{"num_hidden_layers": 8, "n_experts": 64, "experts_per_token": 4, "d_shared_expert": 384, "router_score": "softmax", "balance_bias": true, "lr_router": 0.000663, "vocab_size": 38585, "tie_word_embeddings": false, "beta2": 0.98, "batch_tokens": 131072, "train_tokens": 1176000000, "max_steps": 8973}
Below are experts of layer 3 (counted from 0) of a mixture-of-experts language model. Rows are named router (the router's row for the expert), up (a neuron's input weights, with its number) and show model dimensions 256-383. Each number is 500 + 25 x the weight over its row's rms, rounded and kept within 0 to 999. Numbers have three digits each.
Before each expert's rows: a language model's description of what the expert responds to. This comes from a sample of Wikipedia text that the model never trained on.

# expert 38
Nationalities and countries. Nationality adjectives, country and city names, often in sports or political contexts, such as British, German, France, London.
router:520520491477514543534502507476511503510492518505464483497494452511457473525463547473462548476490521572522530499543530510496468506469537518471518514477485535515492524471548521501470526510483495515515521498539481516509459506544493509516497475504508527528510506471514463496528533491498483499505478478502487524545496516541522467501466500471499519480496478515518514450500501450540492491484
up0:505453526466494493462518548485535505459479544502536467434495535502483524515477461471492466500533537490509530504486513466476494529464508514517523464479479476512451484470512506498516517523488507475486461499499478528492493476507465515469513480501506475516500501486496509475468477483487500511521529510468526550470495483524532509541497484533529510492547526505439515486457495483511467505474
up1:518503496499456510440513524515521489517523501510467472496453481512502557492553519461542448512536500513460501486495502489483492478479494497529489491466538524519537473480475479518472494544542496482537505492470519454481511524525490494535515552523565493565524500499537504529497518488520504572489496501519532477472462492536489525499508484556465523482527506532492525497520482510459480518510
up2:507436515534505485534493514514482559481467513481534529563486481499536493495499479514507492571502483473506503482533511509481476547501537506474487496505500474529493517507503516497495517503510559530466478479496502494473539496484537451525487509494489526483539510474523527490524506502534479493517515475535502444533504499540526512480523523491516485484479490541486529548527525503464523521503
up3:537494492495499506455537516504473506506489502482512480521488554483489518480526523486471462461470512504512485472520486473479471493459509508448493480467486521490508454501500504514509520470528503503491523484522507484485485501549497525511437480507490546439509479527549518488459493484496483508484491538496492509513428537472487527474501475525486511494500565494465503476474515533498517502476
up4:499466470524496496452489492510489520493472489495492493511485483464478506476524526532481493479453527521481497474494520460486481484520524460449497515524494512487452474473515496516524517518505485515534498485519455529486481467511447531490480473468479528502528522488497480468490455518504507485504464504490515470501504508540521472496526501510463513519539437482496512509507495485512482537533
up5:520524515523473486505477503485522517513476475520497515490518519525478476516523506466460538483466516537505501484550505502520530513549510544491476512484473499512518529454468514478502489497526464493506494450562494485502468508511513517490516523509489495508522512528503528493500475509500476549513487512535490516493489460523460484491466463492483477494495509528513495483507489490505467514511
up6:473493475466511541514470457551469469485503466540501461447504508540457540520494464480538510515548496474544491469487479523472521553480499486542508531505461507491500498510475514491527513494519501487528486498492492505542463505502514500530523468463528483463506487491535518520510506502523465499492513479548496524486520469529444497465500521502492470505483489494469488484497514536515511503517
up7:477508474527500527497515476493495492520476513533491470468500476483448509480494502507482544491477513504463529467527489486462528468524510516496504462507448487547478561530476550484549515517451489467524505498530490532462498482534497578476490492461493511511512495512516494482517524530521493495475492488507475504476469524561471486470537496496500544552516492522501546505481547490508531480450
up8:536516482528483486539490518447479457549511540487475500451508519496485488519504503518489524500478498523530456503551492472521476480479507518509483501479496461546481532509509444484523515502509531519505522477519526480503498487466478510444517474520509482528506512509454512470519466506507493477505538489447522535463523473495548514482514531497519529518527474525528461530501522503531520523495
up9:505453527494529535469493482531516453472487526534537531465459505499526494490529461531469500554477541481529495491475491488460521485465512466485499517501472526464543485485526528524455523458537511516485467463467517471531491474478515481505528493505467496476490477472526486457487462489489475471518496464499504496485497517492524469483521527495528467515503520514490505489521531471465514518506
up10:537488531465493541480489470453542474502471506463489526491496545469524504509514512498497493465494508495488484495469514536504482488489544514509482539529509447510500541502530503470474503466552466483529481481539486498473494472522520564479506495461485477462507514483503497475461467453505494494459483473548526569487493495519484537491537547518503532514477518486486490509467504504501560516495
up11:481462443510522486518539501511514498514556455500504458498523499534511516506505510479469456539546454468533487482533538512522532505496490491476532477539571440492482503532491498482492493514488550491551489530475472497523547475530508534515501507517519532486502492526508517505505517489522488528478564553513498527462503543551497486529478488484507482504472503507508478530490488475486499490552
up12:521513527466530484484498479478509472552497473468518488512491520515465514469488480484505498532479533501458524519502515500466486457489485454467502515515516535478510546462518484475486551541473509522509485459478475459533498528472518481506492481516478494512474512476518515520547503517513477549461518535473517520502519476525486501496491502472521513449527548515520501528498499471490512522512
up13:477526494503532515483509509491513509529505499526509455499531532535518535483478521489499495529569502512495502481525512531574482525528495522557492529499506488476523531510455484504516513454546472443479501535519459547459501479530527494516510511495475501444482509469491506527489489536530477522523510496483521529457511499464521516508523535507485493517525504483472445487454487514491482503516
up14:498506440476496539508515493503470502507485505532522500439498514538511492493498466511483498537556476471476529493498524526537500479461480494541485520504482551511502467530462480483523487536516466516470541500491518539452491526501485501504466491484465518478525490523499486492493493505542497470513476496505488490491455542491534511517474508550518478478480516501478497530529443482497512465485
up15:519542518482504475460491488534488452473463536530503540482503505508512561487469466435532481484510512523468546522479544489546528508458505450486539479484485503452506518465508482532480522468490517485490496454521501438480468513493520480498507481472492543529499533503506501491525533492532525517480498487543483521485496510542499501457525469483513529475503508485524508529536468530468538484541
up16:505511479535508453516501452488493502477505500507502504541493513529545513513494457537474495545521485528514521490477507486475463482507528534479515506534524516517534470485493455430534484506524538532489491477487436492504512530533499494495470504510479499473538517522492510479458489537487458477507517500475533476475514478492561526518504475487500493492538493467451493505532478486478513484551
up17:506529521449455493497471486517528517518499539524504517470485487463524493492466534497502489543469503516541491475487541505514452470521517463518492505516537512505514521503496534487462515565506573503482484523524476497486549525486457513475512527526442495497489478514512501483457503429525487512469468511471489468497484520480481468472524508512515498513471534511498498519531486494467484468561
up18:484504510511565526520522514490491498531481499467537507521491480512506561493479438498464513527475494499521475518482505540464507500500469511485493482489487510498519512481492534497468512466522525495451438456501496502520455534517489457532538482507504542496525475464487499515472522528482483521526530549462520490459527478495469469543501471452534459479476492501474530528528464524479501528466
up19:478563535502503487513470478499454514521535503524521498498530528511477514511528487508535454492432542523508479498501507528490540452420512490527495510507510520474532501472484472493468536488473487496503529506507535488532506473528476497517529471479486506460463475463529547484470530491537470467501467528525493515517499511472462513521538503480476483481497509487483518466519528468519517489515
up20:495524503508480493506475503494511493472514524474525536514499525488495515470470464516479474462443532487476513478533538543505490479457491484532518504523507535473535515470508534541483508440548507529512466498503469468553494530494513457532545515495500504452479476474507478503473506494529540498499510477500472504529491497548512511482531471475501482476466471491500486491526461471467526511515
up21:469528535536479560473520446459520546503513469507524515498529500522490527500544476468468525514525507510509509547505505537497505540465529499509476501498502517518517494510503470520461497508553439488530472502456477493495492493538443461468500503484512485485501486505499494511514481535485531529532490471526487502501489496514498512475482510482523482532504485539513508512551477501473457460529
up22:502514500517507473485488516508498519498503479458478495458505509466499535487448482540535491531504524484515510451467508516488522572500525497505489504494526513481521516459522525490502468522491505522469470515485516518504503495545463472475523519487465491491469540554458490496484451500506451467484502519470476518488490516504471486536497490541455493461535519456532507458509493457477513490487
up23:484488537523514464515524481469496469567479504520499500512483482473497503529464500493518466499486505485530501474518541523491523513454503481523518489505494489461485531510498521508511529512459463486495480506509479467492530489476539496498515480492517540513500524482516527481471472550540511478498478513496460464450540490472502481487459450509492521556525519540512536498506507484454503531480
up24:504434451500487486477506497497566501503483527507522488509500446491536497492517487512483487468491493512523537514486488526547508516550527491489517499520542473472488525491509550493480551540509475526529507489517520469474470482491498548471508515494499494486496513538520531532517498499507500476504529495500502514507516484542524528499500480517465473504467460517513491485489485452528486504518
up25:488480490462554502534514490528516510496512500517528487477567523499524508518492472556462515525467519487512521461532492507533463474507460473536523505517467495518527501455538475516469509486448508530475496457490530510471461496525499452475512459501458476546494506545511499490533515531538479513489512464462458465540499507531548525476512506508462549510474499483525502488481508493474457478512
up26:495475486556501556486488514516531474487495446529511518471494481534482555513504497545546468505506513539498484530492473464506549485532474443501508511488477526519474460478432488496551468535496506448476420519499487503524510485483535477498501521497523468477518473480505490457503529514491498494477457518490484505513444520501414478510500490516498485481534478505487462527546515503484522499526
up27:446488530535511505540434490497503536501472479506519520548497494504473547493427505523531519474492473487518475506497498517526509516563473477556532505477541485475519511543485517486479482482545517477478494500477424535545497499506508493484477474516552532490541501491528523513466517508473512498447481463523520477511526491496512465487534504482541502461527464540517526507499479506510513510482
up28:476507461486516510462480491533532490448477497511459529474474522452520534506494522507470455522496453515465535502535458450525474484525492471490500512499494493469464468474500525452516489504481500519489453470489531511526531505469512543506530554532483509510468524519473458520512493469519534492507511484460526467486482498501510526551518497505521540525527505495470486486521519501516528491531
up29:500492529509480537502505517484470523520492490512502483463505516497474529508514478495521522508534533497503509468552492500437482518468473520504508465487503506512505445519522530458535505492505497502509519498519529466516511500536451511506491476459535467507476483495501507495482515486498515544512531503472466531486497476511455478504521511499532496493507498501492557513540492540518508489502
up30:496504468517516533526533483543497503494514481485501477496491536497496478532535477497474479462498518498538479492519451536493476473462482508512505490521507461504492468506489494480480467472480520507511495484512478488452498502520480548487515495465512485530528538468454494507475543457544530475498550537504530460506475509471464505522476498478479523493532494480510469514478472524495468501496
up31:538493524525480512528494514499492511521531504524473481509527494483515516509499515477490515493537489507478495521492512513525486519530507453509535509497526516481485520494490482507450502492467478470481485545489463492526564510509452480494475536478491478485559494462469492545505497493501452460486518511480453476544513551541515500524477560522472504510499513521482478527474529500510499509517
up32:525496514475515498515517501504506492480484470490498520482493452480492492491488489513513497497483523501517509482494530543473529540465505534525499462462526547459474511524554512509517480523532424535510506518526521539499460520473520476482526464516479485469442480470448467532504507449486492480460463526495469492484485499523530496513458494489493510554479515501481497490460466500506479478441
up33:512496490486473506507494518491510513530490505441481478518523479528505517479529527521458496474501490484512460495500471477477503515527506447508506469522493484464527492459527505518503512473500481548497501434497497513469484512528516467467466469466535538529551525540501540496518492498442513502473489500467500512465524449504500503501454530471480457536481468508496500532456525471502483530527
up34:542496501484484550536493509484525481523522524548518554516482507552505472500473509503508487506454535486482511511461478536532533489489508481507535527545502499521501494544484526495502503531542453473510472478539505518524532494495514510529505491511517478511504506437487501506478460462449505554471505516546500512513481480516502511498518527523479516437524465515480517524484477472539507513491
up35:495472470511474505498486508476476506504480488486532458480540511456550533477492510494482475488494492483479531538507457508500531468527496520458471481499467477515475484494513477501544510475506523484511502440504486454485489474485538501479525520515487470503473493494500452498540450467518501517512473502536486557482544498467534455522512476509479544450488481511541491528495518488485490460466
up36:487490513531507475506478496484455521533475463477512516507446509475479497540533472488476500502514467532497516557502477545463558465458562519503542533515501519509512475506492491506484488509524497472494513518472500480443524496484463477521509520510514488507448471498489522485481528493529516543511496542508520477502467502498483448531517498498505497482474460495484506526498485551493489511484
up37:497467491495513510517436495532530490516475532457536517487467511482533471490471468504516485507512482511503491477520499492524488510513485481464468485478496523482529473478482505523504473484442484506470460485514503547458511474516524445459512482480478528544529514473494471514528522497530494505503460518463465511522482495501480533481474541505519502499498527515451525509518510493531492512469
up38:516524479515509522508517524451457508505498510510493469528516519470508488493519471496486525515468513514526504513526519517453479555456491480486530533530495452543500479498488498488447503480512537487468493512508522519518517465513507501530512468458523497513505540544462527485507518466514470493514481460532490480461524462518512534516487494462493526482519478468459449515483493494478506547518
up39:506528547530506518471489517488526508482470549510517541464480518474539519480485474522484490501489525526520521506504465466555487495512499475516507501512513479511483503517522501520527476463508534519503488487490481518478490506515506485455538535515539514512507470478486507483524500524519531502490507470474469512460537466505509527512520524478491477471500511468523469492473482516458507488506
up40:513485441480447428461507472514503515495487523507470488510528491476473515507487473466531510523487522505445489459499475518485513479477469500492477481495500522518475473466537484485475528523499483494546502478516523474517475463492493515482548493518494485512475523504493522526532514513514472501444488528466468536516534467520465477462488472518494477500503488523481528471503483525513529455471
up41:530463503490522515459471460552494540504483510517485528534483512494539463469490468525464508539507552454501447487530509492526472520515498509475509536522481499504481526532468468517516490522490473545522469475518476483514505497487527454488525474520551516517531502500513474489523447511483469520498474525515480482518503495522488471505473504533554522489512482505503470492484484506477474505477
up42:480486451465520536500511463515508520515516535488555513511485524531514477491522483534502466542529536449497513483464469497523528538545490542539456516521466509504493470497482519474524529510492501506488486521503477500508481481486488477505456538495543481457478474507507514516489500523509493537524534515515517511500536554520504518509457506469541521515489470525532492500496529457454503486464
up43:525485504464495497511513521498529526500498487511542476546470511506442521501483462514482501447515456503509544545495501503453516494523500489479491490517475467512554487478479531499569489485522477547523493524569475513533483471488480470506476477512503497546480513494455536518525498533504535536475532473512490481525520469524517480484488497506498530483522479479497551478455467541464463493479
up44:472440500508486508530494480516498486515502443471502532496481515453470495481474512520482501519454516492517495492479485498498544537527506502513501474521506498514472471498491490511498492546449525523496538504530540513475510472500518549499493478480526504519545498475488456511512539529499516548506519493532457484505487518471519514546481491484480455543466499546516520551490538510493478478501
up45:505511531495475494538510512498513516542453501455501495520488513462478511478462508501515517516507494479506533465490492527541499468467491510505520465521505544453467458507490525484455526508510481494497558507487536526476523487486508512495534516471542532508505457501496491458443505529475524465489507518455474514452542460500560528519492532515506482526507468505492460529491530487514510501524
up46:482521477517516494495530534511496448493492486538444494526485524527501521465525530509516541504509498492536485539483527527529487482554474518525535476494533514485498484553518459501532509509475514504541514525451490483507503482520487497467489488538521489511478499520469491511478419478477492495459552494501510529487472515475518514539477534511450482501521449506456445492490488533482477484470
up47:495494511532505464500494527485498500534499541519448468486514475475511513523464526476458508507492507521510500518533504536508496504513528513537519474513490526539505501499530469513500527489509468541496538484519513557502523503507492506486510500491505538483524461571502505506485498493525485474481512533498503475500495525532543519450520511490512505517502481519510497497467516487531529475496
up48:466491500480462495466450478499497514465520489516529477471477510529539519498477495480466462504538515515490472462483462493526550501517506502494469478494476526514508472474461475518523492477481536556475528456499473507514531488508549520493547535513515515477486556501481515500517515519520499492494526516464493449475486494536526540508506490500479488461535536547466477515484513490477511540541
up49:494490512540490550524536494476507497527513509540508521477517506483519517485495469506480515497520468481495507483505526567451528521492531499451514530528465526543505499541497496506496478463449460510451501470461523491517464514490464477508507476545508515445485500486452545460511520516537491441522505512539523542487535481481498489502475530490484502478503532485500513453510534506521516460481
up50:493482533519518527515476530506463495480534437548517477500517535506529485501545536539493499546476493519496515502476461506482463527530521519557469535487501495467529504483500454507502502485480551529487500480507516516499519509479519509484458484512508517459536473467529473490518522483520494511515492505475492480524494504498505491512520544488481514510510500509499526496516467547538492476463
up51:457518531458503503477521478539489530495534503474524490534490532502496513511494532528525476496518506486480469482506484484536539462530496466516501504481489472502479486524475513504497494499516518480500493474498520458460456478522468542533527497548534523509482487461470480540540513516493491518526456511467490487530502478490504525497509489508515497531474548483490487467488462500471520504509
up52:524510468475493518457473489550561516514475516487480528509534518462483484483525472495523517531491511507456489543479476481526538506532491477525535477500482507481498472518523523502513457511470473500501527534537506451515458498513465525506490534490474483521515481535529489474508514529538518529435462466533496508524529488460493453486523507476525545521464476516473499542530543479471539494513
up53:482512528506459473518466474492552491540493507502495510467484500483513497492436483488521518496539529479528491498486516492574526509497500470487527502504476540519534513472486521471443543475522529512504502506492472511534480488512506563448527471493503498487455472493510523492496455525528493545463507539481465499524497503519482486499508497486531491515508530489475489508557496494475472488521
up54:483465472492450455527516472450487521514519501465563519468509482475456524454487503476507533518510500513474465467471532501477469554491474481469482516527443510475521503446465500471487509481486489544535519503500544496503489522506530543462472539500534531449490543532493473533527529537478439550516496482505495541482528515506492528487531483478494510497510496522495526458465461501470517499532
up55:494518509511495478538529483496470518543483485475490519485514544521469512513520500506505476514497483501538513509472467519503504481523504483538505485495480489496515442507465477520537460496533508494516518477488542504457487519497487452474526511477523546512469467473471490496466521508478534532530501470523516482508457478475474490487501496519474470492500480502482471474456486524474507472483
up56:519469500557542498490471507528483490483536515514494491482544480510528488494497576569470485502473463506467521485487503519519526508534491500538491479523531477493531517504501519524482507512502524530490509527483471464526486485513491540485471506528546527515526538528489523509446522497496444548496505498450475494495460504535480502526515490487495463522514508525489522506491522482536519517492
up57:485470529507531543474508502506493533509477472462506526455523497531505484461528485500455561504475539500473443524510507479515503526502522521486469531502526449500499512488487507472461474464500491487510528521535521531525470506517500474501512491495501481474486510482516524518513496527488519472499517479536490504518504485507543501497505513516445500470489502515534538530490513476500474471523
up58:480494479494502467492532525489493561514494511492461477519502505488534476536482450464506482473505532515495518471512485550489527505487491480469501479526507477516517539548466506522481470494537527502483501454533485480483511505477510489501481515493479532479541461510521511500455521487501497504475505503495523504501518495447470523472502482499446504517516527494503519527488488500562524510510
up59:484508561489497493485536488521496541505483480476508507539531529491513536531492489470505530484532502535528527502504488457495490553559536470487473504481467504458515481487498562470502515463513519506457535475486464505523536479521497480472467480496533475527460507508515479485487490458473473533495475546492479490535468503468473566507478501500559443509549511505472501507508543494492506471535
up60:505518476489498452522515477508470533482517474494503512518526502493476538497490508543527490467473506528531469490457506507490534498498500477526541503479523509504506511532474497465534508525493512510534474516490478533460487487543474511519523487525501517555480504500462477450436509499487533524458531503449504529454508481470523492515452487478474514543481466473512495514485477534519470562497
up61:523494548505490523502495483525495488543460499443481497436545502483492516509522522506500451479523522516489507510499542481528476526528501465519519491522513500502505541484446476483543499508487472476465564507505525484495511509515486508493480517480509494475501509529510501528467481493506460461532505495524509540480540499498523516510442530480506483486508496467465471502507490505475478487496
up62:480509479461475492482528517483460519481536471507480472525491534548518513523487520486498511488465497436476483510511520495470544541559498527430448486499474500518526486506494502506533518511477496479529466501497539463537520518514472542486486517515515481486489490492493500491523498479514520463486482547522500486495478460456501504488458501519551473489509487507455512500488511488510486518508
up63:459520503496497534539504477476474507495523509508457497472470518479513490524508464487522489513511486452485506503494467513505512500488490494498526510473534465503473506531488508513483542493504490494522469508529523507494472506517543545532451489501502474488508502446511479555518504515517540527494489504526511455515489496496528511466480497521506490530459538496451532476522493455464487529474
up64:493521508490484464481474498482525477514447546510510469546473494517469428490499466489501511521478521542497513462551445488497458542502502516506530513492498538476537505467570518514504516453476495543485501530523532530542520514527531490502510507484511514548510465498525569498513463536436509528512469472469499466489486514535544518498500432493475528490463471559543495528510470484518514485468
up65:493484501462508478536495476516509518515546503526500510508505527487498512498522509548490486464498515522517484521442496469499503525538463488488506516505490539537467505464536472523551515481489535532507474530500509505494507501499473479479515493528515493500462477485524517460523511512532487548497460469506493527486512531492433482467510464492501524514509468480490549491467527518531444532517
up66:467499502460478498522492532508539502486529500469532499498508530519487476469493472477483514481485536483514515526497509463459485510535481542502494496513544491468486492518473460509505537516527464510549445476525513488485519522521495506522515526503500505517497477477476501535498480496510528540512504497448513500503501501521532489478467540537557504453509463522492529520518532493493496546460
up67:525524487531512543505457486463480513514503497520534456538512511491514468530524506543553530505512514502475486465518515497493492507501507508504465500447468481520543535471478478475533510492495511522523525530533490529494494502489488523460541505478495497491540470489472502514539470507494501481490525481482491535492474503472467439497478460502480483492512496520492519493498480509509506454478
up68:527530486540487479483510533430492503531524537507534522477471490530447468486484561485515526488498462546524502485521527506502460469467495506504548502517510519491509526510527474495477501503527496491548501482543445534484495490528496471519537490480478528483502499492463507511522512486475517522539509507507503538501485502440525448535506490515517472515522524511519519519501470484476517512487
up69:483518499497517488514522498525490504512510549500506478455496485530479489495512486502494497500518525515472515466465477472528500463477482517535490501484503499490502458498445554494459505536538503508485532527480502554507511526470512542521537497544511511472463499502513507499515515484534489508490492523505519535496485517501486487501471453520483535502475482495493467503522509492531539541511
up70:470504540530499492522529496484536475506547494457482504540487538514510509477502472474515500526475477550465512463468484497517515519535464503541501475533463486468476495468487531509509460484511495523511519461507456524496486528493546480441493525473514508503483516484517538536508556478483485556482484455496520474533499532508501477504514482505523484479528520487499508492497527526519518516464
up71:535535534518504493501539476532493502507486497535541539480507499505524522516464500475538515528507515519529518458468483481504537539512529549518542513488556485547461466504512490541521464512487467485449497499476536521556535510458483557522478497496480520500469491526504504502497480487511510482543546468554530470509461505522458481514481501517489523496481522521524523489510497494475497525513
up72:517532471509480462450475526486527499479535488516495497515492510466492463487546494564468511560464458517507514535495524505489517535516535521485507526516499513494452481477543490455524537502519475468491463466471516522491511492510492523516471490553542533557520478515526464494480440521486517471518490532464519534517518513566522486456466488506516472516522485491521523478523505514487505533467
up73:509460492507515507479460541518512495526476512520503533477455495509521519523476508518492539491528499490530479507484515478480475487446547487461536492507488482529461430575470469531522523510523489539507532504476499450499493472505496497498555519506509518479510472512511448492508492528489502469517537504450524449451481485473497538490494488546524508471519526511487487528544492482505479533563
up74:478455524504506485508451453481503459524493473473489496496487477433496520509546462516531538502462555464471489515522513507493507520456467455534519498535528501495474505519514530484480538494448475488501515499484473469522480511521492509461493485505478466482489473538484489514528517479523546538508479547494511514494559494497521516450481489491520523527513483513481461491454470473529490495470
up75:526514520511487488477480530473514476521503494506486473472515482498486498515533514524512469521462490479484547539496468506485510493483473530476508520492473502531491527506521456466442508504485474520524483501522504507476469510478510527520497494497525497484470474471483488509505496499475510471547548532478480496524552474545492528512484512456537478481519492519512483517471531496531521537505
up76:490477470488453573511484472486496495498511465480544485498510482458500498508482462496474508502511480486482467498499527511443550503480528552498506476533481541513538470534489545514481498536494506495523471484461533519512522519472481521557500477545489491511505481471528519479478547504515474508508472482500467502479496471505517511521489460499468465563494523494530528531520516488514501531474
up77:528531517490504544476451513527542481537506509466516494474523496497503539510526520482516468535495467554493485515521513480507561521511499484521530478500498493473497520512464568486510527532525504487464465471461465534533525490526475566520469516486523458501469528498473486464526498517571493487517492519462466496525485470529442487488498522478481487518476522487463461472520499496519536463487
up78:462489470495496480544541524461473516545525508465523453537487527517472501469514543479505494526486464469506458498464503547489516536542506514481490509558515506567482495518457538481507493479462516515515528498495506506450498494512521462468471542550545535534505513500538538506514458505533509486502549463472478465526484534562513484470458504507496489491504514482469517487492496470456493506516
up79:504546501484518489492469453505493495536501481491525515466466452480480493486520505479490480500497513511477513474476475490513505494507492476504464518483475536497480529483462437505516494462488508513479488431477538517487528530492499505466501524489507500458478508480496473462508530556462455466549493492501493484520482512456531507496481470483528537476501552490479487532476469508491511532496
up80:504517480529482483477481459482483500480450520517494495504513485523514485467542471500474469513472497486535476534495494504476524519523550477487470501463467530474492504525458517500510499500456487550551448446534461469519479459508471472497511499483464472478517541482529496461534501531494493461535513551522494499497513492519505519529490483523490529485479497491531497499515486506477522512517
up81:460537504517552503479457501513485526513474490469522478520451476455509474502502489497460529519556518492476477459488442476523491479469490552452473500503498489507519514531507521465491444541532481529506537526525459518464452464475550532500471486501467493522469517502457545471521519538500472504492476523477522489462485514490542459486501523482509538471493577536525517470467520517514508490485
up82:511517480468473498518519464517484529464538506479486448481476460504479490510486492501520478523528484471517497529492517523475509541475484508517508503519459521479472523491509467516482493522479500520495565486536500531498510534480461520475477510480477531479487536504450557509515518479463500573465529521478527515492518487493505506537467460483492519504517527530528540507490481519518504528521
up83:493545441480509466489502487511507498471497526478500511460501514530536485483471473540500468493500505522485462475443478533491560487477470505511532466502529520484516491503521510471534465443478466490507451444526488476521482529525526461532485453454468493454532462485490586527517498465500501496467535483470517534463449491465480506498524477496510508514475524498496477464513484524483511538487
up84:508496491487486492476493528451532484500469538482472505464444519515524464503473486479495513521532495479492509486528501534488540476465473462487490470455484490493515527469472552452503499522483505481522503453492476481484457528496537452503510486497475477514484528482518517548516486473520542447518512503521525492493530522484505497516508454490504473502476500490496516480480499496527489536482
up85:485489479510527517500453494542479498479422528486522490490488516500543476482489487539518465517466532473473482476458483507506515512506475499500512499504474512512513504485489479479512466513516499535490458522499459519533522501467518450504474489512499552471504480500510512561494496495513521510514445521492496488500500519508484507503519480479494498470487470482495521520503526522496551510489
up86:499515499520474477500471509461493486493482496503509472528490467521492488494509467517531526485507506551512511500500521524534449476505517528499515510470483500543502514533459493498484515474492484502475516499495497517506508452508484485501472501509497531506497494463482467493519479551499464525527495524508477486473441553496519511471534501480463540550456512524511519504494495524504469488472
up87:518534474524466469464528453487536483507515520498469509442509522456510472524484478529539490470498502482541500463488475553510543524472492506551507495457487476508477489472499463525498477485451513487528503463507452550522479504488486512470476450511465544508469502514535520498464503512481460487504477504516534500513433486494522497524510466532473539518483530465458474513482529507519517494499
up88:480477529452510517514470519504525469481455540544476477512460498478519522519495491478516490462514495485525544467477506484470487506527508477489502509470476540495447519485493463489524521471492470489459469448521487530524520490489502537504513475523446493525529486471492512514506542488520479525497482522508467452489471561518463486462507510469513489478497513526469526465515487503454507515516
up89:491544488517499553497452493530519527481543466478533531496516501462515506529462474516503456495513509539546531477475463491478480511528465506527526507516511506524514530507524479470531506531529485500475515501520478518493476508491495506524487464471486488512476513518480463491510523488511508507534518510456503517484504489494502487483510518533531498523512517520530463516535554518519501503479
up90:478455494516560481529430477534540504495461521481474548505506479513587511512446494494469465511526511497447509516469511532501479483504481480469527488530508505465550515494534518508468533492511517533478452491460474481493541469476506491487513495500512506532523528558495474522520482495521531472480491491468487460537508521500497524508535524529468488492482481486466492540475497481511507518531
up91:523485459503506525471501510503490516504484480491534478455545495527516512515521515477483493536493497508479487528490519527509491536509522500484508525546480505534487527470509504549512494456477474468463524476491511541533511524483491515481467544514509445513500550504486450503465501517532514484549497538520515488469559517526486492485513503514492530497471471506535461538524536516502500490474
up92:490504520535502500520501552490472487514547533477569500444462506527476495483471492510486456510515495513488475526501554510493494489491508471490531488469493500471513518483503537490509487518481503557522493472468530524521516482503514495470498500498497508476488504506527452497484539555477526496535528444528485480500492514503476512475520469497478448478476496500454538541491478529494514555532
up93:497481501509482497513511534527505472495441513521504518451484477495534527527512443529456511533519528516502455474516510509516530466501543488461478470520479518520465512478451519496517502490508519481498513506525501518474531497504511528480504475484465495490570527475496465466511482512508504453509538521471473499540487516472493533468498519497488546516482493474467502480502500514467549464517
up94:538519504498516489461525496494486536520498540494516495527518539528522521492503541526537516560527517506446522520456530467535487524517515528534540482480540479536492557509498492514511517508546525491539464546549539474499507475474481506498507506541487539487525509518516541500524465536530519504516469486555484505460496470466486505474466497532514497504460519483515545505534522475462510518487
up95:486450494468505464500541498503517511444508541472501527519472473470518499506492502510457519495529474470520508474511505467516476454523477457500460480501456517529537489521508506493454521505500522513506534493477487534512530488553532471541523507486480518528539534530487454536515483542517477519495483489517487463503521528521487483526468459478502445477495515475539524521486517516519484491549
up96:493491456474503496482515437538466544473475494503522483464496480524525505519469492496483532482467456466471509498530514546530534442497521527504469493507492540536506482497514519492514458519445525541507522539481483509502539547495487504501501490509509492512535499529492498497499496477507498511489534538505541518501517504515538526513506497477516462527499472506478514551480487480490507469499
up97:501487533545522489523532464528507506484480536527502492475507480442500526529529497500467471501445465496501493481476510463503499483510536460495502537509524553507488514512485505501485509455548502504459494525479472519494526510528511473531518485514494516475488491458500458434468492502497473470545500520483521485494448503527526514521508486520527529492478503512483429499507528513509490478526
up98:509483529515488466500522470465483512550535487530487501537518507516496505464502486454496496440489448494483465455480458452493536515462517517494496503494504520508477499489490494489505527481486493529456470492503463462482518476479498498457501503484537474539526464506527553536500444531470513540543529543492483467458503486478508480487512455512517511500540503523491481485482530498530529492467
up99:473466524525501497471493464494488516527464557477443508511470505469456531501500462483487519506501439509492508533503513536484511470494510548504495481525514556496531480522538512474531484562502498481511469525524497519498483517535536466498462471514481471502544489533511522527513530473457512489514470492499488498497504493517488506489516510557489467525465472483526512507482471467492517486524
up100:473479507489486482478506461506529510507515499515473522488521535535534521528505462487488456474513473533519482527492522502478522463485489500521503502499464508482525486523502509482498486525544479521525513502513503473494500509532492496520506504514495480429546556479450489466478466477525493454483515483506524531500465481483442494513511526529459482506509533453461455516505478500525522536489
up101:509480484554498513533521501495498526459529435515518527534543528479456540492510496518535503521498529508531508492462522522480526514485474508495465497532527506487518532491468509536467532525472571518464539492454491525526484496446504470516551522459498479509526499470518522484517474533470510490502486498527466495510498498488439531505507493533485507508496455484508477479532502477527487500530
up102:500457462534474517464458523508511501497500519507451469530508503512521536505498509495496506457509451517518502544500491510489510534543478491550511494512517506485522492537554516468536546479489463482532490475517487495523489462514503539467515518503524433547469526514522484488520475506481528482461505486496476507471536459512500479515487514532511488521475464510492492520490521484490501460508
up103:511477485469516554507510492539461490460474484518492499519506507488532543472481514436459495537501476477515492469519500505475510497479453534482523508490480467490490482540521521461468542515525506463523534531521514465504467490525551496556484461527470488451510505503508516516466470492485545498485529517539462513498483494503509529490490513498511469473453482492446553543501448482530472486506
up104:460463469527479495502498488521498507480511502513509468481508518491461482540477489502521486487522547495521500509447500521513510487522505482535498509560483537526518526508515521478481511524493482447482543508478476490526486518529478491500468476467537536454486475525520557479509477534499481464463511494519494523472464469503514501500465498532494473503501506534543518488483490540496490519491
up105:484453483499532496472521512529521489525497532501449492504518474487487496476551487490486478466483481475472529513526502516533560529480472540519483494497500532484495496510501479541544539504492484483488473533483510489527515510518504479538503479472535452526509540521480512494498478506498468488473469485519500505516470515454528523479545523500456505487504515474479497521511536511544524481466
up106:464503461478480546495524484499559489528499502496531501493522544485477468480495499518478494488476516523536489491492516468486489502460491478477520513509478510507514518479494509456519545548458444494474496508521520539465502468467485496463537515500476449505521524482498506478448534512504518463532526489485487528488539506522496525486494518573573511503443478509498475518526490487479498474501